config.yaml
num_hidden_layers: 13
experts_per_token: 3
d_expert: 48
d_shared_expert: 0
num_key_value_heads: 3
vocab_size: 8725
attn_scale: 0.177
parallel_block: false
init_std_o: 0.01
init_std_down: 0.01
learning_rate: 0.0105
lr_mult_up: 1.13
warmup_steps: 200
Below are experts of layer 7 (counted from 0) of a mixture-of-experts language model. Rows are named router (the router's row for the expert), gate (a neuron's input weights, with its number), up (a neuron's input weights, with its number) and show model dimensions 0-95. Each number is 128 + 32 x the weight over its row's rms, rounded and kept within 0 to 255. Numbers have three digits each.
After each expert's rows: a language model's description of what the expert responds to. This comes from a sample of Wikipedia text that the model never trained on.

# expert 22
router:096086164098100101106160093159095149163101124164159159157153093093166087092159094094164089153166091092156162164153091160167160133163158093124096093115168093159102168110091159097152093156100160098099087094092140092162093160166161154093096159091096115158162092094092166104096160168091147100
gate0:130129199092138141150136127165127172136119109143158110174106073158146079128140110133158159107154111136122124158154185132122165131179121150071100116032135075171058130138168163106082065199116132113101113087108101142078133149188125165091116097140096150150141151113090100173160139162090123135
up0:168106229138107158119101142084156093157125141113186235087120091121116116154149107098124166096127132134099067096146166128125148113079102157063131085064138154165099177113131158145084134167143083122094154085117166147097098109132117167131138150136111126129194152140106096146118096135100155145
gate1:092116073228113126143147095151099123123103136098123127101091150136115088090119100135132127157144123078173125115113110156138156090123123084114114070117139121070140136087087172120163181131108150140094119170029190118163097120131153124108116107116142111115106088145135128209077100139092189188
up1:106130104108195183139112112112088176151096154134159156111128155084148148117189105094138153150139178155167166130116125155124114080149176153144108073174126102103148146178193183083235095122109133157093119120172115107118093118147111113161134147129079110102157178164135162110141056119128152140
gate2:139138140112128083226137060118173145143062132156200167161115116152101132135176197112121111114153099053113119084159159122111132099130131103167097110118108106201123154082118131133132077176105123134116103101125149125162099093155090136138118126038108154144130101090082155109139155161159115124
up2:186130145183103095186105109109137182115115189182127067149084097181174149159216140140155150098165122092077102135153126123131095149149118129109087123145103167216174159094138097124127100153157147132083149113095120159131153126161135128143139141075118119169109119086110114170164106108157109072
gate3:118143102112113064060114079155115149126076153139141114155118163124155118131090111117121142123118137109116121159141084138083126075098177109047140098062143117198084140158095146076148110170043108075106088169135138130117138098158126182153076147125057127155131090112119102151143093139172124097
up3:138095134093108149065146075144144145085172187121125111125186104105096131205089155118181147135142112147104155156140078084130129171148114116079145129090098145202094133129120166138071127111182141115082096141149115114078174108124113176139141128134096140103179061149144108130121109108175057171
gate4:129162116102118106128119157128122161163101158081110093193131127131110121133099162146103092212123081128108149148131091169165189135141110122137168103124145093108135189138094116190062175150095146113138131154089213114108089203150154080100072148111157085164166114114103147165099145135095123164
up4:117069165168120106136153133138155189114140152154163106105179125146105155104128127136197129071111153113104107084122152103138114150106124148109061083184125146169173085100051098102166116153109160109097146129142060117109120086110088118154172093120125086172111131077123127144087111155099152223
gate5:115096145093097162127149082121130147163132131146146168122154089134158130111132115121105126119165144156134189163131138161116121172141148072165096118096168099103098153202105190126156167207091171076147129107151223128122115129139162170125200101092176090074129134111130154154137131175105074096
up5:175086134154116137176168135152158064167110086080167121135160119123176056173075101123120090126108093143111134135061131124079108116079131130132171146131113132122086101071105130078128103064078166148131177114208099107091141123123116133118165110117153144158141092080103138117115194125118082096
gate6:092059129119109133130136153135147096116126166120106119110174130052178088121163214057140152198123152161115205142171121162116124161123083106127132130151121084137187174086090160078192074125098170118151143135155095127113086131104107124093146114120130112152148091147106119123168159164158132111
up6:076110108142176133169151109133142069129151172114100095154160163105156158132107089101142141140127123143095100145034098147122169180182138123138125098101144148134128114175156140155164142113232105148117115126146125128069162111140100062121068128087153161116079108138089105138125200111168161082
gate7:100108171109142141137143171144086142152073185150208091128118141157142090125104085089172136165175081159121115161132075156169112167174148130103094125057144077174069101116067137083155107126102154134106120137133133130158133149163115163150156109108134156127154136107029098114148172122091140152
up7:130158098142095133033062115130178118150086134125134151100126107122144132164108144116187122124116182125092132132133185135189156127085147139085120141148132144130098151108120173153160056225110156131185131108162175128155067136117140084102154084186086087089124143136136167124150127146112119172
gate8:097105109061128072164111120133129107114161081132116134095086102144154104096110105155148094165134109098106118105115110092130169133110172152104087087106155135055099087114084226058119101167074106103119115138105167109138126117175161116087097097125120046139170151088112130108149110158092143072
up8:131138170137187161102120123173152122169156129128105166196180115115161171112164124118146100125124142142117165161112151085157126133130079134168105167181115113144140174109150136090139226195129188122098122120089131137141143142124158147087150070116139129105132086133165119115103075100141113013
gate9:154105169078051158094108113139123146163170104122172097174167117057132124136145115094172074090151140157121113172134146120085159124139103092130143094144099100125174083162082166128158099174117145144157167087107158125124153113116156209128089135142123181145177158047079107146163108157108150118
up9:149171103083104109095151112089107119115154116137176139104090120122107116103138136139064138135126171108129124028097113094165108149127090170139090133105065125180126107184089185091133178179169152132137127082137096083109153127099144116057109084100118128159162172170131116123130140169109121042
gate10:112126170072092168098111084170080124120066163107126106122075119162164113082134056090151116166169081048134144151147104149159107120132155155122099109073129099190113130115114121101165122137081108104142123126149147094157111170139155200098130131123097119159153111149170124069119188128102198120
up10:160127136143107169132091156153139142116186115198094159119084079107164129090113152147142154133101117107120120118107094142098118141155087098147208099037142156160087089111112110123148149161092168135111147174091108087149157110117188187084166175108102081113152106073151147140102170126108089184
It responds to: First pieces of personal names and surnames, often in lists, cast credits or match reports, such as Mar, Gar, Far, Mc, Ch.

# expert 47
router:100088166095100097118158099161097157160103125162158140158157096096161084095161093095158091148165091093154160163160094160163160138167160092120096088119165095158101167102086163095159094156095161096098088092094140093163092160165158157090097160093096113161170092095096161099097162169090150099
gate0:161075095072133058109159051105132110144109135153132111084160088149146095093103156074151086146131098133109166153139156151141084095127177139173074118113135097209156131106141207070110131181125095103091100094094138095115126126171171175099123115120116159123107110143134126085125163146137145074
up0:132157138105158138186183064076065071121138135133153137071133140081100112141102116106137107076121140139105180129117175159174129156135100122111179104165125150076130086075131129102150111122160115075183103124131169084111131142130136153121117155088159161066113160181114158087136145168121137219
gate1:121136128113122131123103058134170101138127103154184140165204089108132112094103158131157141151178138152156108124087157136141112093178101130198143106140125095181093146092112143190167160117140172127083143117116077062164095155190129193111079138142096195164144154125082120090161146129128171130
up1:074127162113107080173145166090118142106090138096105119082152142126131088125172081145151150133098130109062162112166092063104139134070191089112073139119109127097199144111152141054112134146172170080097110092160097136123131073090116069126143165075130056104135117137122154100122131128117144140
gate2:108101135110066098122144115127165164152060169151163117146159101126174079135133054096139102133163140104111130113116103150166043119112142069143129140153152120143107104095131099122147121177119143131142099115072091088152148116145166118114141153073073123166109093127168072210171075181099135169
up2:141149086090152136213114152100153108103120059090083146123138126114151146164149145139149086129108150124139112182150161106097085050143171151167104117152160121129136121094107155165114083182117103104099151147131101120141079112109127142114172144128173066141114165034144116182093133142084070080
gate3:144073144100104113118176112165148112101100113129113082149180123146181150125151177055135150110088150163106193188096148197094092081115150121108106139086162121121151144145093143128127128152130130133133165110138140108140093153152160132105139134040086103102217116155133088154101190180120165098
up3:121162128152155195131158099136146110123169240137170088185075120138086171088113109174111188148117181172116138159163132113174144218119147160117063189183124139129094161124106119112119117117122098119167123129124138112151106119140171133170118121105116122125161126154086133108112124115182179119
gate4:128174102106111039097131121099074114135122130158138108135097118058114127102184085110182186171112075134143167146168116111145098130080130141161145118101115117126122091066130125091169113170114164129168149144124159127122076160102166138079133141114058123101134089150127119107182154123125174033
up4:101140147123102105042132139110134138117184154166138131120071148094118134172181180111147117082131115117118095143065178131151083191092090102097150113094113125236134039148112158166160161095132107122161121100161141136134142098116139144121086191130123114129147126096116147118136169132176086098
gate5:092101149135146059111188119105105112158139077133114091111120057169168093123132091135124118151138103104155153107115109117104140119158219136163039151109141175133081106120073151126113123176154137130124103169078084144135122070124181161121151159144082096137080110050153155160122136152096138115
up5:190149131132153097131112084106117074135091101166104062099148125077130073138152125098125153123155102118190123090114113123162108124215135106128162133083148157106140097089097132111186151122149107107120131145106109168107084172140093144158160143124067122121042159163133150143190060085149099166
gate6:088104138060111161096101127161123122107182163119147132149133109121140171127144125115118125163144095111115196153122139139133169118119158114090145137171239111043131135111143141103127125204113139106163093107088132104208150151188155198109106175155061161114118160126124125123117114133120154084
up6:157125130134134091132164072163092087132111131135141107099110126121160106095142140153190091099089127166127053142156094114137110191169121146087123187094088178170142175137134155129181172124198152104091160103128116133070152145096127115159131120122178038118115105123149152064105133158114072098
gate7:156136142105117114076122122159130093155107126193136132144139115151198105136160138104137154164107107053174141117178129119115140147131186115176145110099130127136163172121162122147103082199111140107089110157108120105068123124143180103156094139126145134141148171057131136057124223097141157054
up7:148160189127092185170106122145137127155153172143116166166107078078123117083152198059065147125115168176107160151114157135126147145110141146158135154110078121179044143146120156081055166121129134144152097121175119125075122177132117112096111144105107103169149148183100111122134093112087105157
gate8:064133167112203114103098100142135131192122157151215103085164099097152095122128085141115089141110088117128146109184090170099141184108141110079168129160148099128103126140106110064197075150116113133112086205157104101171113150147112108092119130127146138155126101124165136088188130146099110131
up8:086090087076086113060102136100070145095144149114132128132163168112126111107171134108144146108185148148086146129156128127170101118151127121170154088089099084047108129099110135165082121091104192112127127117118131188075139133142143084181140130151113151147154163129105182139062130103193122199
gate9:139079121112117154115134090126093149137067082137053114191134139146106101119189117116138106164147135120150158172165156105147148097139128151096082098096180120165117145101081140148139065119114089075072092100138039128156103143123192151100067134142110121131133054134117117131152170120112131063
up9:158157142122102176199131138180091070115122198114153120059153124076159122145092064100125094164089136135042133137116116128101050186176160092146094166142127106096131100092179130145203175162110167112158162137129133106105141159095147125113140158130139139123102157121112150148113124146147098148
gate10:132086123097114144082140081136124118129150140093107139113105057129158132111221175073171091204168093137127125130178133149072093113122129090144143074114102163149107100110168091080170068131096114105133148144097071117125131149147147104121115201154144138133132130116124134077142103178088200129
up10:050158096143137108094129136120157151100102062146088165120062111178143173084152118110138151169086124109145115089038150154116143179127102106112146100141180141119091152165177124130115176072108117087139157139113140151133166161161120179145101166122094062105179136110125125086082181111136143111
It responds to: Final pieces of names and place words in lists and tables, such as Canadi-ens, Ashev-ille, Dill-on, Johnson, plus coordinate symbols.

# expert 48
router:092090162098100099110159094164097160163097113159164138158155092098166089094162098093158091149165093087151158162158095163159160136164161094115098091109170090154102164099089159096153102161090166096109088097094145090163093160161164154094099165088093114162160092090094162102098159167090146102
gate5:159139133167094130121192084142113148149071114129142096101083141127169135086126091111236088164102119097188133115146126145128141085119157112128141104081189135110136090143124172154130127111098146115095130116154192132139053161139117106119145178190125092121214088122098156107157143179108139112
up5:110129082122148080107091104158110152123136122119105065111117178105110145181126154148158160196128134169087143140093136118146139157113184151103134159160070137142179152121129137126156149129142129107148160096182211102140094167101136074101128206099160138120165201098100156180134129142083164193
gate6:095075161091153092125147149104127097115073136154245101190109121143150117121175086103152126118111100080119151113135117170157106064158113145168073114094162126075136132115079094124118066184110133081144129152103157137177134082134136182104139130081104153159135076117153152167126111114099103130
up6:147115091160128162120136124103128109126166086131123131038150068108144157134096123126108172105114143124143168104119104142150123129157140110090160136081099127142126143081096145135149138128118136155031087152009028141152130141103116110111139162110118179099150137134181165094082139109150160079
gate7:146112176144130092068116117134140169119168125151167114151123116082169156093152100167154113124128111131130117162124095116108137203143138153179102060069137171149172113140073124127121138093049110139136088141156131135194154169132131147130114130145044111160105120073095129039077098098116107102
up7:145150119124135075144101140139148092168168108135165106112186135084109087117090107132124165167147140133199129102127066104113125161127090135144177113156084115100111094144111115141112076145000100124137128067138125139150129173105106139194097082102110072170148119113148142137125109154120056160
gate8:121148190134122096092183124177134117209083075196175120137165159152144097123144084132124108180126080172143103159165134145128145103146114125097110165093136126139141122101104144163191123086154175104079127084100104078154102073104182135112107145116082118125123092118126179088079093082096103110
up8:094149115074156133188128138129074093212155141104119130125084134147136182114092120147098173064129078164110084142097121086140119086147154132213165144088160142100232143138142129117102142104199161106120129124175085136138128107131170119106117119126074103121107129151100129094106177135093113124
gate9:081072124132139140188103089121108158116148150175127179117166136139136088111160099083122125129147164144154174087077085130121169119148195108121111070096163094201112109105132138090097126119078168161179067127115100081116088071143144089082118082084140181117091183134136114156137122142151112111
up9:112142154123123102161089141126125104121123119187131103110105152103141138122145123102113196081156156206114100076102115122209174132145103149133148115183138094174126101134190152130095123148119078199116094174130072137124099114087157126118135165086082147111093134089123100117141163122048059078
gate10:144147110067120096124155103161144128129126166127158114128153132099150087042148102113113091147122113117215229129094079075110194161092147133167120128156199094088085165108172126134191138103131160108155118112123166083137106132115156141126173091085123097133126143122152118138129148146064134102
up10:149132173178140149112145132124124188123107044159133142138153072075077087116138159126111183088101172094111138095135180146128136059134156132125149092098135156081198133137116171095157084069131108085106110151105119154096117119113083073093097133132167095187151100098156128073145140136133104083
gate11:087158112142159101187126115156099162122148127130133149160075109121125076124147140140135104145197127100111165099135144173195192133106181080185126054035149100108145125061153137134094098106117112122105084089116151167121166141159147155130136096058110163124108130152171147146118160145111117074
up11:093132127207110190169127114110110163145150082131148148150116118130162104166142106204117128155157112111095160128154117107161141081138153067131184123086122131133177142055149063174130150123144074155164086155088161154114178134144156158111171135118157154082163123129168184107162109082112176157
gate12:070098139077098159158142144133132153132118191178163098128107163119139097105206092113170077166159125091145120122175131123130066182134140104114126132060129100132135082127096188101165118190071154112099182087082094069138124128123168116074113102190143160146107123098136133105135151143128123151
up12:109149133135132242134126122167100077096083093125085118148135120148157121087139154179142100089069126168085096138154093144150151069182114127103115150106145124108154171171144175121141124141123107156132173116123124110161149122157108121137116094196117166092183121163167155043145109151169170080
gate13:103134142140135151041179121113161104118107123157165154120169093084146106186150094141167118148166130155111113130132097113107152115132192107030146110120190093200161172111134160102136140119108126123072090158098098171127122170178102146086102134150188111151091126143126164184124155093085143113
up13:149147091138173197092137169129161063137190115148157120055084122107132117143141108138132140123138067123150150108117125114116104149101140166091146080194167099125156112075099126180154180094131123091126144153092149156104127090163078141121135021149125075165094108156100132176094127108115129154
gate14:133129159136118096168124158129116144141092053168105149199144121147093163101154147119147138173118050112082166141118114120170152131189183095127126132139130096127090093116126123187195085091116188061148136140097113102151150138142139180121063103130070071140154075090137140148120104152104131093
up14:141126133135130078062071129121092109135158125138050124148087088146099136154168075161135104110127161157131094183119137108112054111131133133121104161044124133082052110129159103115088045104107116135092126128150086130099119140153175103116154123122081138163094134165094178123182132147108081162
gate15:140126174081092128122160115125159124143100055169147135096148056119201106103107139111104133180191154085087192092128132148128153129118156100126082105139186108146147146140098124056136092114176126105112125106038131093111086146112103143115129189110127174143146074105069136125123113148141154093
up15:131150079175118145083084133161203153161173097066110162160126164111107153124122132136109118104115095114119148162188113119185075164139126155158128129188154092067167142172143140097158097187146169120130141119130105111110151121154182083071184098152134083109198146136147090152095169119106131152
It responds to: Tokens after numbers such as hyphens in 200-meter, st, th, £ and metres, plus approximately and nearly, and word middles.

# expert 41
router:094086162099098102117158093164095156165100118164159150161151092099162087095158096094164088154167089092151161162152091161164160130164158091123097092115168093158102164101091164100164094159096156101098087094090137092165093161166161155090098159092099116162165094093093165109100161169091149102
gate0:155111152140108183168136108114124135086165136122143173162134092087159143139137154116157140109214124177071178150125147154138064144118122084135089122134129116142142143181135200181116073127093118161121106142128119134126076139183123128045164135124048150120181069122136178158104173107120123139
up0:241103086178142185109092111145136103080108073176108131123147117178143099141144143115093137172144151137122128171088138159153128109184140118132123143063124133064119148096136187129119145080099092103161123110097176130190134090171187186106124122174132133131102150128137161147123139085095124165
gate1:116104160103140119051144165139088044178126109152134134175123124126149104164157132074120128168107122100159096191162124116140095102081100084074127110153128102125086121180131116086197146119109109119153139123114114145202113124114125120146093177110159187141080074130076124114174152205127105141
up1:069142126144079167218137140114149182206133121127173074142140143168155100092192138113138164159089111107141130145109126193157103090095125104135133094142118148089112128140112125160134187105178073112110127086100116082120160136117117194118143064119149156170131152177137071150107101143148161160
gate2:179124107130131149102135113147135183147075079186119162138199130127118148101141085126193086158130124123154095186205128131134121119134109085148101158129178161140120138085154128087129145125139153104052127103111194108205097165174111118099158119107119090124143031124107153143156095124150136147
up2:156133107126192177089075161104143166087086123157138139122144134105144131181157194137108186156105140117147124192137170073129123076106105176181094154159178200129067116105132129106141180127077128149094154109111171118162186117180116145108147134168134116102153131143141088137144111118126082072
gate3:074133159122146114057156096172121114138153178128160148123176095099189143119163084119175159121127101095127126235164103132106221128136143111154140161069133117126104120132108150170101129134087089139110084160178158109102144108160180109103085148100121087177137144138154140136138090089111086099
up3:135136227165084185119108162091133122135135142121088200125170112157108122130134140156109125094127093179141164040159138103119169150111093092145156102121186128148134140101111139153120145123176058116194077136165113084112132109112114152079169089147146121129119141118104080168121141173151170180
gate4:097083113163113127078138146143159186137067095131149172155138131063163064102143140109092085136135110146124130174053083190158161166113152108113127130155166093138167122086100109064188132151076115109126146085111154107152138157190108153148141157150087124146099125127083149090090157138071150152
up4:089138098165141142123139090148137193127074093126103132147106115075145117144193119190162134181094124155119122158146136139107107140135111108065109130139117128092152139071168093061134178106066138108046110080124117180126100114143121185207181112130140121141147159146094120082096165106101107163
gate5:174104131110139115084159121098084059172154140153140057177126070160152140101105128098175135124135089093134149164193101066156147198138146100148159127095153112127109083137150122145073120090141129069105073153069152142092114124137120106152089134129066107149162138089115114174132170111076119100
up5:092122087102125125169105157126110104118186140163086156193155124137167129140065086135088100154113109124076145103130161183087102086136089161079101137106155104155024117122180160116142110138085109171091128081130090091163127182120199099089114164124141149168162093140114137147100114130159117108
gate6:131134137096105129088117113172138118129096099150160109156165123120128150117124166123241113152128128148126147103176099107131108169173143140110140142169092130167148133082144151131101083192125186073185106152061114114167117133130172129045075096137135142127174174089115179076082162135128112092
up6:084116140143179136132135147082116145169077132118117142116153108133154135106167142115120082161063123074141130111151160088066121121117152141145108073151171094120180089192153144140054122087129174142162128093127119166137075127104139133122161086185131101171071084172160087138157167135155160052
gate7:143141186138145057131153039108118099147125080142130135179136108057162123086148099173168097140129136155175136082164129156105150080149156127142098097129190139149113117130113160110116145184095183127085160101111109106178084134162181161118124128079104160109173140108098162131182138140102142193
up7:174117162157113116183114107089099115130146089141109089176078148108116178136118119129070133123118142134227140128175150169036086037157125156134107133091161148122099120156101151127108176152101170134110148166146110141131117131150116216133115106109095166134151181091103133080116098123097130144
gate8:101090162155094157081165114178151110136079102203168120139131101061113104183143062105168105145120098136147112184172084163113108117138135086085139104143187100097166150114131111069145172103126128107153128079065145143175088096135088109126185055125119119165125115121126151154133120132082120138
up8:170170137144177160155117144081100118112185089173165155105124115126113113184165107120156134198103136095185140177156138118142106061170110130146106141070146090142083106116174109064117031171160076138144170093075138152117086114135110098128085131103173091130158136110115126136121151149118102131
gate9:099117104084103128124081121160103094136138152152119179070122114148133125115102119146123074137145101097172131142179126157169167142133107130136083120115152101189105133160112099118191103134071122095163110075169171065190121123149070100104141140143149010129163134151105095179124123171149130079
up9:119163095115157131130137153096093106137153085111181140165092113151136095080060138109145096081144102092062128154194135178087089111144146112155137150164093137072129116097098125132168084126189220116094127143143172072114069122116127148120078138105120136123175143116194144087141120159135150088
gate10:144119097105122111084152099144079107175069105117151149115170118098122130093135160106082105106121086167205122112150135136110129142138136137073147095160175126127075145136123137103135037136141124056095058086130127113121105167127204149123101058088143156156098111135116141089124117143063188100
up10:097134115129082130123103134125125101134102153157136170071087097136176154148170187131106128116195150123193130131149121146101091085087230150103143126221133110161134126115111110163120094085169146164133116120173077117101136156090124127180144161079127139116105154172150111155149118108118215155
It responds to: English given names, surnames and US place names or their parts, such as John, Mary, Washington, Sim-mon-s, Lang-ley, York.

# expert 49
router:094092159096100097107158095165093156165100106161158142153158095103162090092163101098164086149167090090153158165158090158161166135162158089115095090114173095154101164101090161101152095161097161100103088097091136089162090160163162152092096159091095106163161095097095164104101165171087147102
gate5:137113183095106124110150108155140177174147219142138112115154133053115128147192144126176073121160151188087133097208146126190152127239134083180142129088141096128139129149107145079136128142099122116120092146129095147173101136106124124092121128114096160137112109101117138074096147122102119113
up5:159137109097116128110096080112122062153164107101071147165140170131115162167142159165114149140140135153061120105070163082138196086191180123105112157076095168144155129155152144095134105126097072141182061126098048146150154094136115133135121135131143091135125145138072163141187101091125131123
gate6:121105120127095068188158147151081131154118086144135142174083098100086114107094067168157103122170096147125159144158166121102210155158168131104056106061122136168123092108110126094098117098118194129097083141132140113107103149125118112100074121120125165123071085087116155106048131121109094133
up6:110205110176096094123102121106158146136088097163133179163128152088117122108108142132083112129149134182136140132132115120167137135118148104048102163145117097106023153098170190149103144131121134144221111143111079167104120145142129094073153082096125214096134150131136137104127110098146147153
gate7:141121155179142102127118120129119146117111163104071102193093095084169140168162086145097102124149126150076067109121099169232140110063150122128147099115217159151154128084138185093116111101109150116143106081119122120103148139192145137092096109119136125152194112121126110138183120106122110072
up7:126182183130136110098151128188092130131154102125187110149133136084161164118176142107157143111114084153094123105113086085159109056126149152186186099126203136205132124085139143131065150135207100102138161091140143142111150130160103125132136100102178120120149174186179132165156129131105150147
gate8:093140133097133177113167045154113098183123074092089116112098113121169094143130111096123085125118083136150194157150151135126060137181202129094098109094173157145102124188152137125086086191118100105146123094100122107103128154172147143080099168083104106172123127108124157172113124170106081131
up8:205114133128158133129117121139083109164092080145131100125148172137178112098116137132115164125163152089040129111102132140089144134161112114097088156122111119072088165185160116116155156149030145103060120097143138127102158133093105129124110161095104151042133167144135196111176115151134093156
gate9:071099081081113081120159127095135130186125133106098081117128106151142099108186118182153128123085094097233121133168139094141128108134191145097143087143132123164120151104115166087182187072125104181136155121116138150109078129099201119115080139134130150154168089073100165125109147138136142120
up9:097119164093128167074071085103161080131119109124111133150157182103123130148133134185092175147084142100189142170179181152128131155141098162148150151120159101098066167112151123174155132102120134128085112101107181105161126127085147145093087162165147144159147145202103125159174188084141184102
gate10:160148191140147056160155140192137143129135132168123091152157123107121150137125134073157110086171133120151173106092130163093110117117154094104066097061184109116134135109022157098111077130074113160105140138129112143150136182113148114149110150107147172126134079138142156059105094156119188116
up10:147201155100157142141162141119140116169099093094103119077123087129096132101125138100069080142107117150121082171145107153085150072120085147108102128019088154160088121097119095123092068178139103181164160106123165118148145162105155115098172092120108118124186199114154107165144109118121144123
gate11:135097107145117199144172166137115162196174157112095049117083124133164158103197088112128162109120142124117174165198101118073153212157169138065076121141116135195118155154120105098154099187123167103110144094149101090155115129151109114120135180136148094129136095118123132140127126122128115099
up11:077118124157083089064092143121112192164188102090144149162118101141145172113124116133137145148134176127091071096085132136098138164127123116125221114144151070170111134162140156118140140151113161107085071158149135097138109114116136093079152104148141104119120128152131146036069087118159113200
gate12:069131181108151143104145152165089161160180107102147076148141148163124100080148092142135063195129109132108140165145074133117110107094155164120050097161105096149122108127138145123181100174120177132110129138116101087186093165111097119118064184174089076161122127100123125071086096112140105116
up12:130145146203153179117114193110103177124155089120121070129088156102135159060117111143156071081145121140103133129183121127092145105082156108148061203169095127097140121132107148077156081155157152142115106132121138111122105166121119164166120194136117080144170096158169153098132191100168129103
gate13:111132127128116107080205164135160193164076084091125152173164085114171120108114115138116090128121103090144107119174149152167104116155159120074086111111127112097126173141118107133155088135120152096099073130089188147179112090139121147074162103090154100145174103097095197152136188150065110097
up13:143105153134132208027108106114112127129114101167121071134125192088166104110145134124138080137095121129119131085091159093111097112133167127132131090099118156129177104131120166093135071151150146161133114081183054119155104097155102081177140220162119092177101126120109113101101127164108142146
gate14:156131151125130074184090122160066102142093141124098154097144124123112141140149108136136127117136132131172130138148075077170128125152138160113109152164181125125107210061100143148149124098057104129077105074113106180138142185113143152153101173077111161090169073110074140164049099150129145154
up14:082112138162121124072116145158124141155176148064168162174127137091098131096093157145134166096120155120168116162128131118166169192091064122132127114185174115121104049095135084104113158112094146144138139184154047101171070144161088182133098147116123124112120081156137104168105143178121135151
gate15:161140141126132073141159111139118156112093114175105164132082124109116092124112081131145159161177100161125161104152090056142154125131120167028132110037138172101143132186068137082188148104156131106093105113106146143183126162168124120088122100109099129174165109079142121127139094129115182095
up15:090149150136140077122163150081116127089078171129135136162096081142150133112114091159129160173115118159114139089166110139148077198168157160205128112084111130075140133105105104104157109118188106127106144154123089186100110138084173099139110121112147066208133076103130118045169121105110121147
It responds to: Determiners and prepositions before nouns in geographic or infobox text, such as the, many, some, across, United before States.

# expert 16
router:099091158100099097107161091163095153164099116158159133158154088099162088092156094095164091154170092089149164162161094160161160134165165092119105090123170093162104164100090159096160097159095164100098089095094137089162087159165165154096093162093095111155168091095095166106102162168088150105
gate0:126097171170124099076146120147156185087090099093123109143130142136117110165118099134118097126120147110132139089204113162150154130124176114104107183103103101116098101073110141114131058220038125096110111099057138132117101149178068152084118131149120159158161086115092141131079167139111135139
up0:151160132149067104122125137115119108131231135154116178134122172095096139146065103134085123118090099173113163133176097129136166043166132123106143119093123115155112131075056139067090178079101079160087123122085106104119139140131103066097137110118087127143134085119105146108186161109137120117
gate1:183067123119117120066136132198153181175105144144147176130152123142148132141135108121147161108175117111057121129096089151163110107105156139139122104158148104084196122155092154118123184180148108144146065087097202129105131107126137078124096091161127181129183091127143138143134145163088139053
up1:115050126144156162136155184109141189154148145119167135105156125174164103093104122132124129094143117080093112149073122094144119119100124144189109075165115103146132141166145127157082185162164087146142091162147156126115118137131138041084073119126141157088225091153125087159168127136093166126
gate2:142155147157119083116143118122101168143134175159151204074112130101179118108151079083166158077141085128144162170142130134136140169160186123139129093178195075103083145129138186125120145099178134113079110123145153124112076119148166121142182196084117127177132111111079163162135092128117081092
up2:143128113170166149185139108100113143166113147123077079120157152064162139083153173112144167148143099148077197075142120187186152182115078121124115108044176125110145125083125170127095100116150166103148115083128108118106206151135114106126161118109107136089060095175116123131118139118127143161
gate3:148109161091116117080158116106139115164152180135150124084108160037129069112188137142106083120154094136053116095190145104133143082142157106090099085099136130104132165157119129115195139142143064061102123120148129106170110147136192141155098143110145094089169175145085122133173087153100133122
up3:130160117123127196160126186114148150143129096120179125125092148141121145086079177107116078176124120136128131184090159101135145150141088157105164145146144137215159096122103155112108175087147125084155150143149041115129082154124186133111092149150139044162117132135202136175127108139117093083
gate4:083180125157119159115103161151158146143111163136155116134188139138107046167127173139143111101173109084118101114165104135147149154117173172153126140112158029157067147129106166135115109147118125121112085086154173087158132136093132162135104081044072152110140111093144144111071146188115164113
up4:172116143155137100136153098171108157101227134169179159164067135125134144140173135174162097151096128141106107131137082090070150177107123132163134143186143101089077154129099121094170131091190168158192138132136078153110097075141121160176123140101107121079112184142124158103155100120152111153
gate5:075091135081154148061127090172089143104053133131139103155077116081080167100137151085130161198143096117121154188100120183119115109133139075128069124143119100144135111177104142088157142140132174182068111124122079110157135151173143130079118127134108156095137094158101123068127129145098126070
up5:202133173100117077043126173142144102152133122132128131149121084134153097079146125127131078122112125147087091057136117082148175117088129169133097096157156097164131093088119148105068081163100121105138155124129105083121116158082170149212137086068118108122131108118163180101136076130167147127
gate6:136121154090092173091149092133110111179116145129068096190160075107190094116151074123171137179104148147205122149156092114119144176142133109119115147076136144106117188145117107112133123103100138124201134132109196135134107134129173118119112145119107058125194089155083104120080105110094150069
up6:055129122176158135201147152122140134127175062152145116185169128102146147096109157160086102164139183140094147136097129140145085119166162125122120127052121126085178152126134157110067115118104091165115085085090118150134124141169137085109110114086160182138066122085118149139145152132133218153
gate7:158135071142119145105121097165166127086097171165117116098177058122123154113099167076165124152170085166174143181135108162117164153182128139156078119185109081130095180099112146116155106157089160117094093079078107124174121155102176157109110168159118062113114121108083081128085146155124108144
up7:154096206153071141141121088153096127104146144126117133150081102096155145122122135098115116083188097118137121072109120184090128147122145140125182144138078110106166128129112141196163138144151147142065099096096152118157142106106078137128150154149215117106151118148202126089122099173145032162
gate8:117085170155122119133093149151150137104134067119129158154091163140110116204163120121178103148109154071148092155205104140137099149199196094165124107098152172131096142175108113140155188159147210114116115121097166144141104149177106153095076111166111113148120162128112189127150181136122134096
up8:107127143123154138101118116101183087122128112145105148095132122166144106139134120136090139115090094139063121076181158153131079126102183109163099109170095095143150088083122152113178164156098075095105060132144169071099080153080137143103066124088161059146175191121093104172117140096107153110
gate9:116070095150083102125137127136061137165063134149177161162170087126146115077103094129134073169157113173150144150177082113122207156170158120119080155128133182135133108129171111075142158123152169133104144120134157167179119186139081129100159118121102137163156109163180113136137096173143148070
up9:136176115159168141102127139102148153153065103182117145111085136114142163132173117173117125104150159155196174124161145095090182105082167177204095111085134146127113115176140150103157092149172080119125125153155078142153147138149101191138095161119104071140104088132158130073154109119065072134
gate10:129143180135122163105141090136103141200169145118109178136066117089171143074136180131146091152133150135146100137187153186096121115105108107126107114171190058131159158153089111124150158187105126148121168139148111109135111149115110166180122127118132157110180143115185108043072169144112081100
up10:129087166128153129115177177180104115119126161142126196147049124138146135183134069101119127108128129122131171135155168087098166183096131093138132149109126174095052101168154105127091113087072136141127168054102097076114145095174090110099103078145120146164151126154130140202105143112141144102
It responds to: Hyphens, dashes and short pieces inside compound names, model codes and table cells, such as Major-General, maxi-CD, PDP–Laban, EI-200.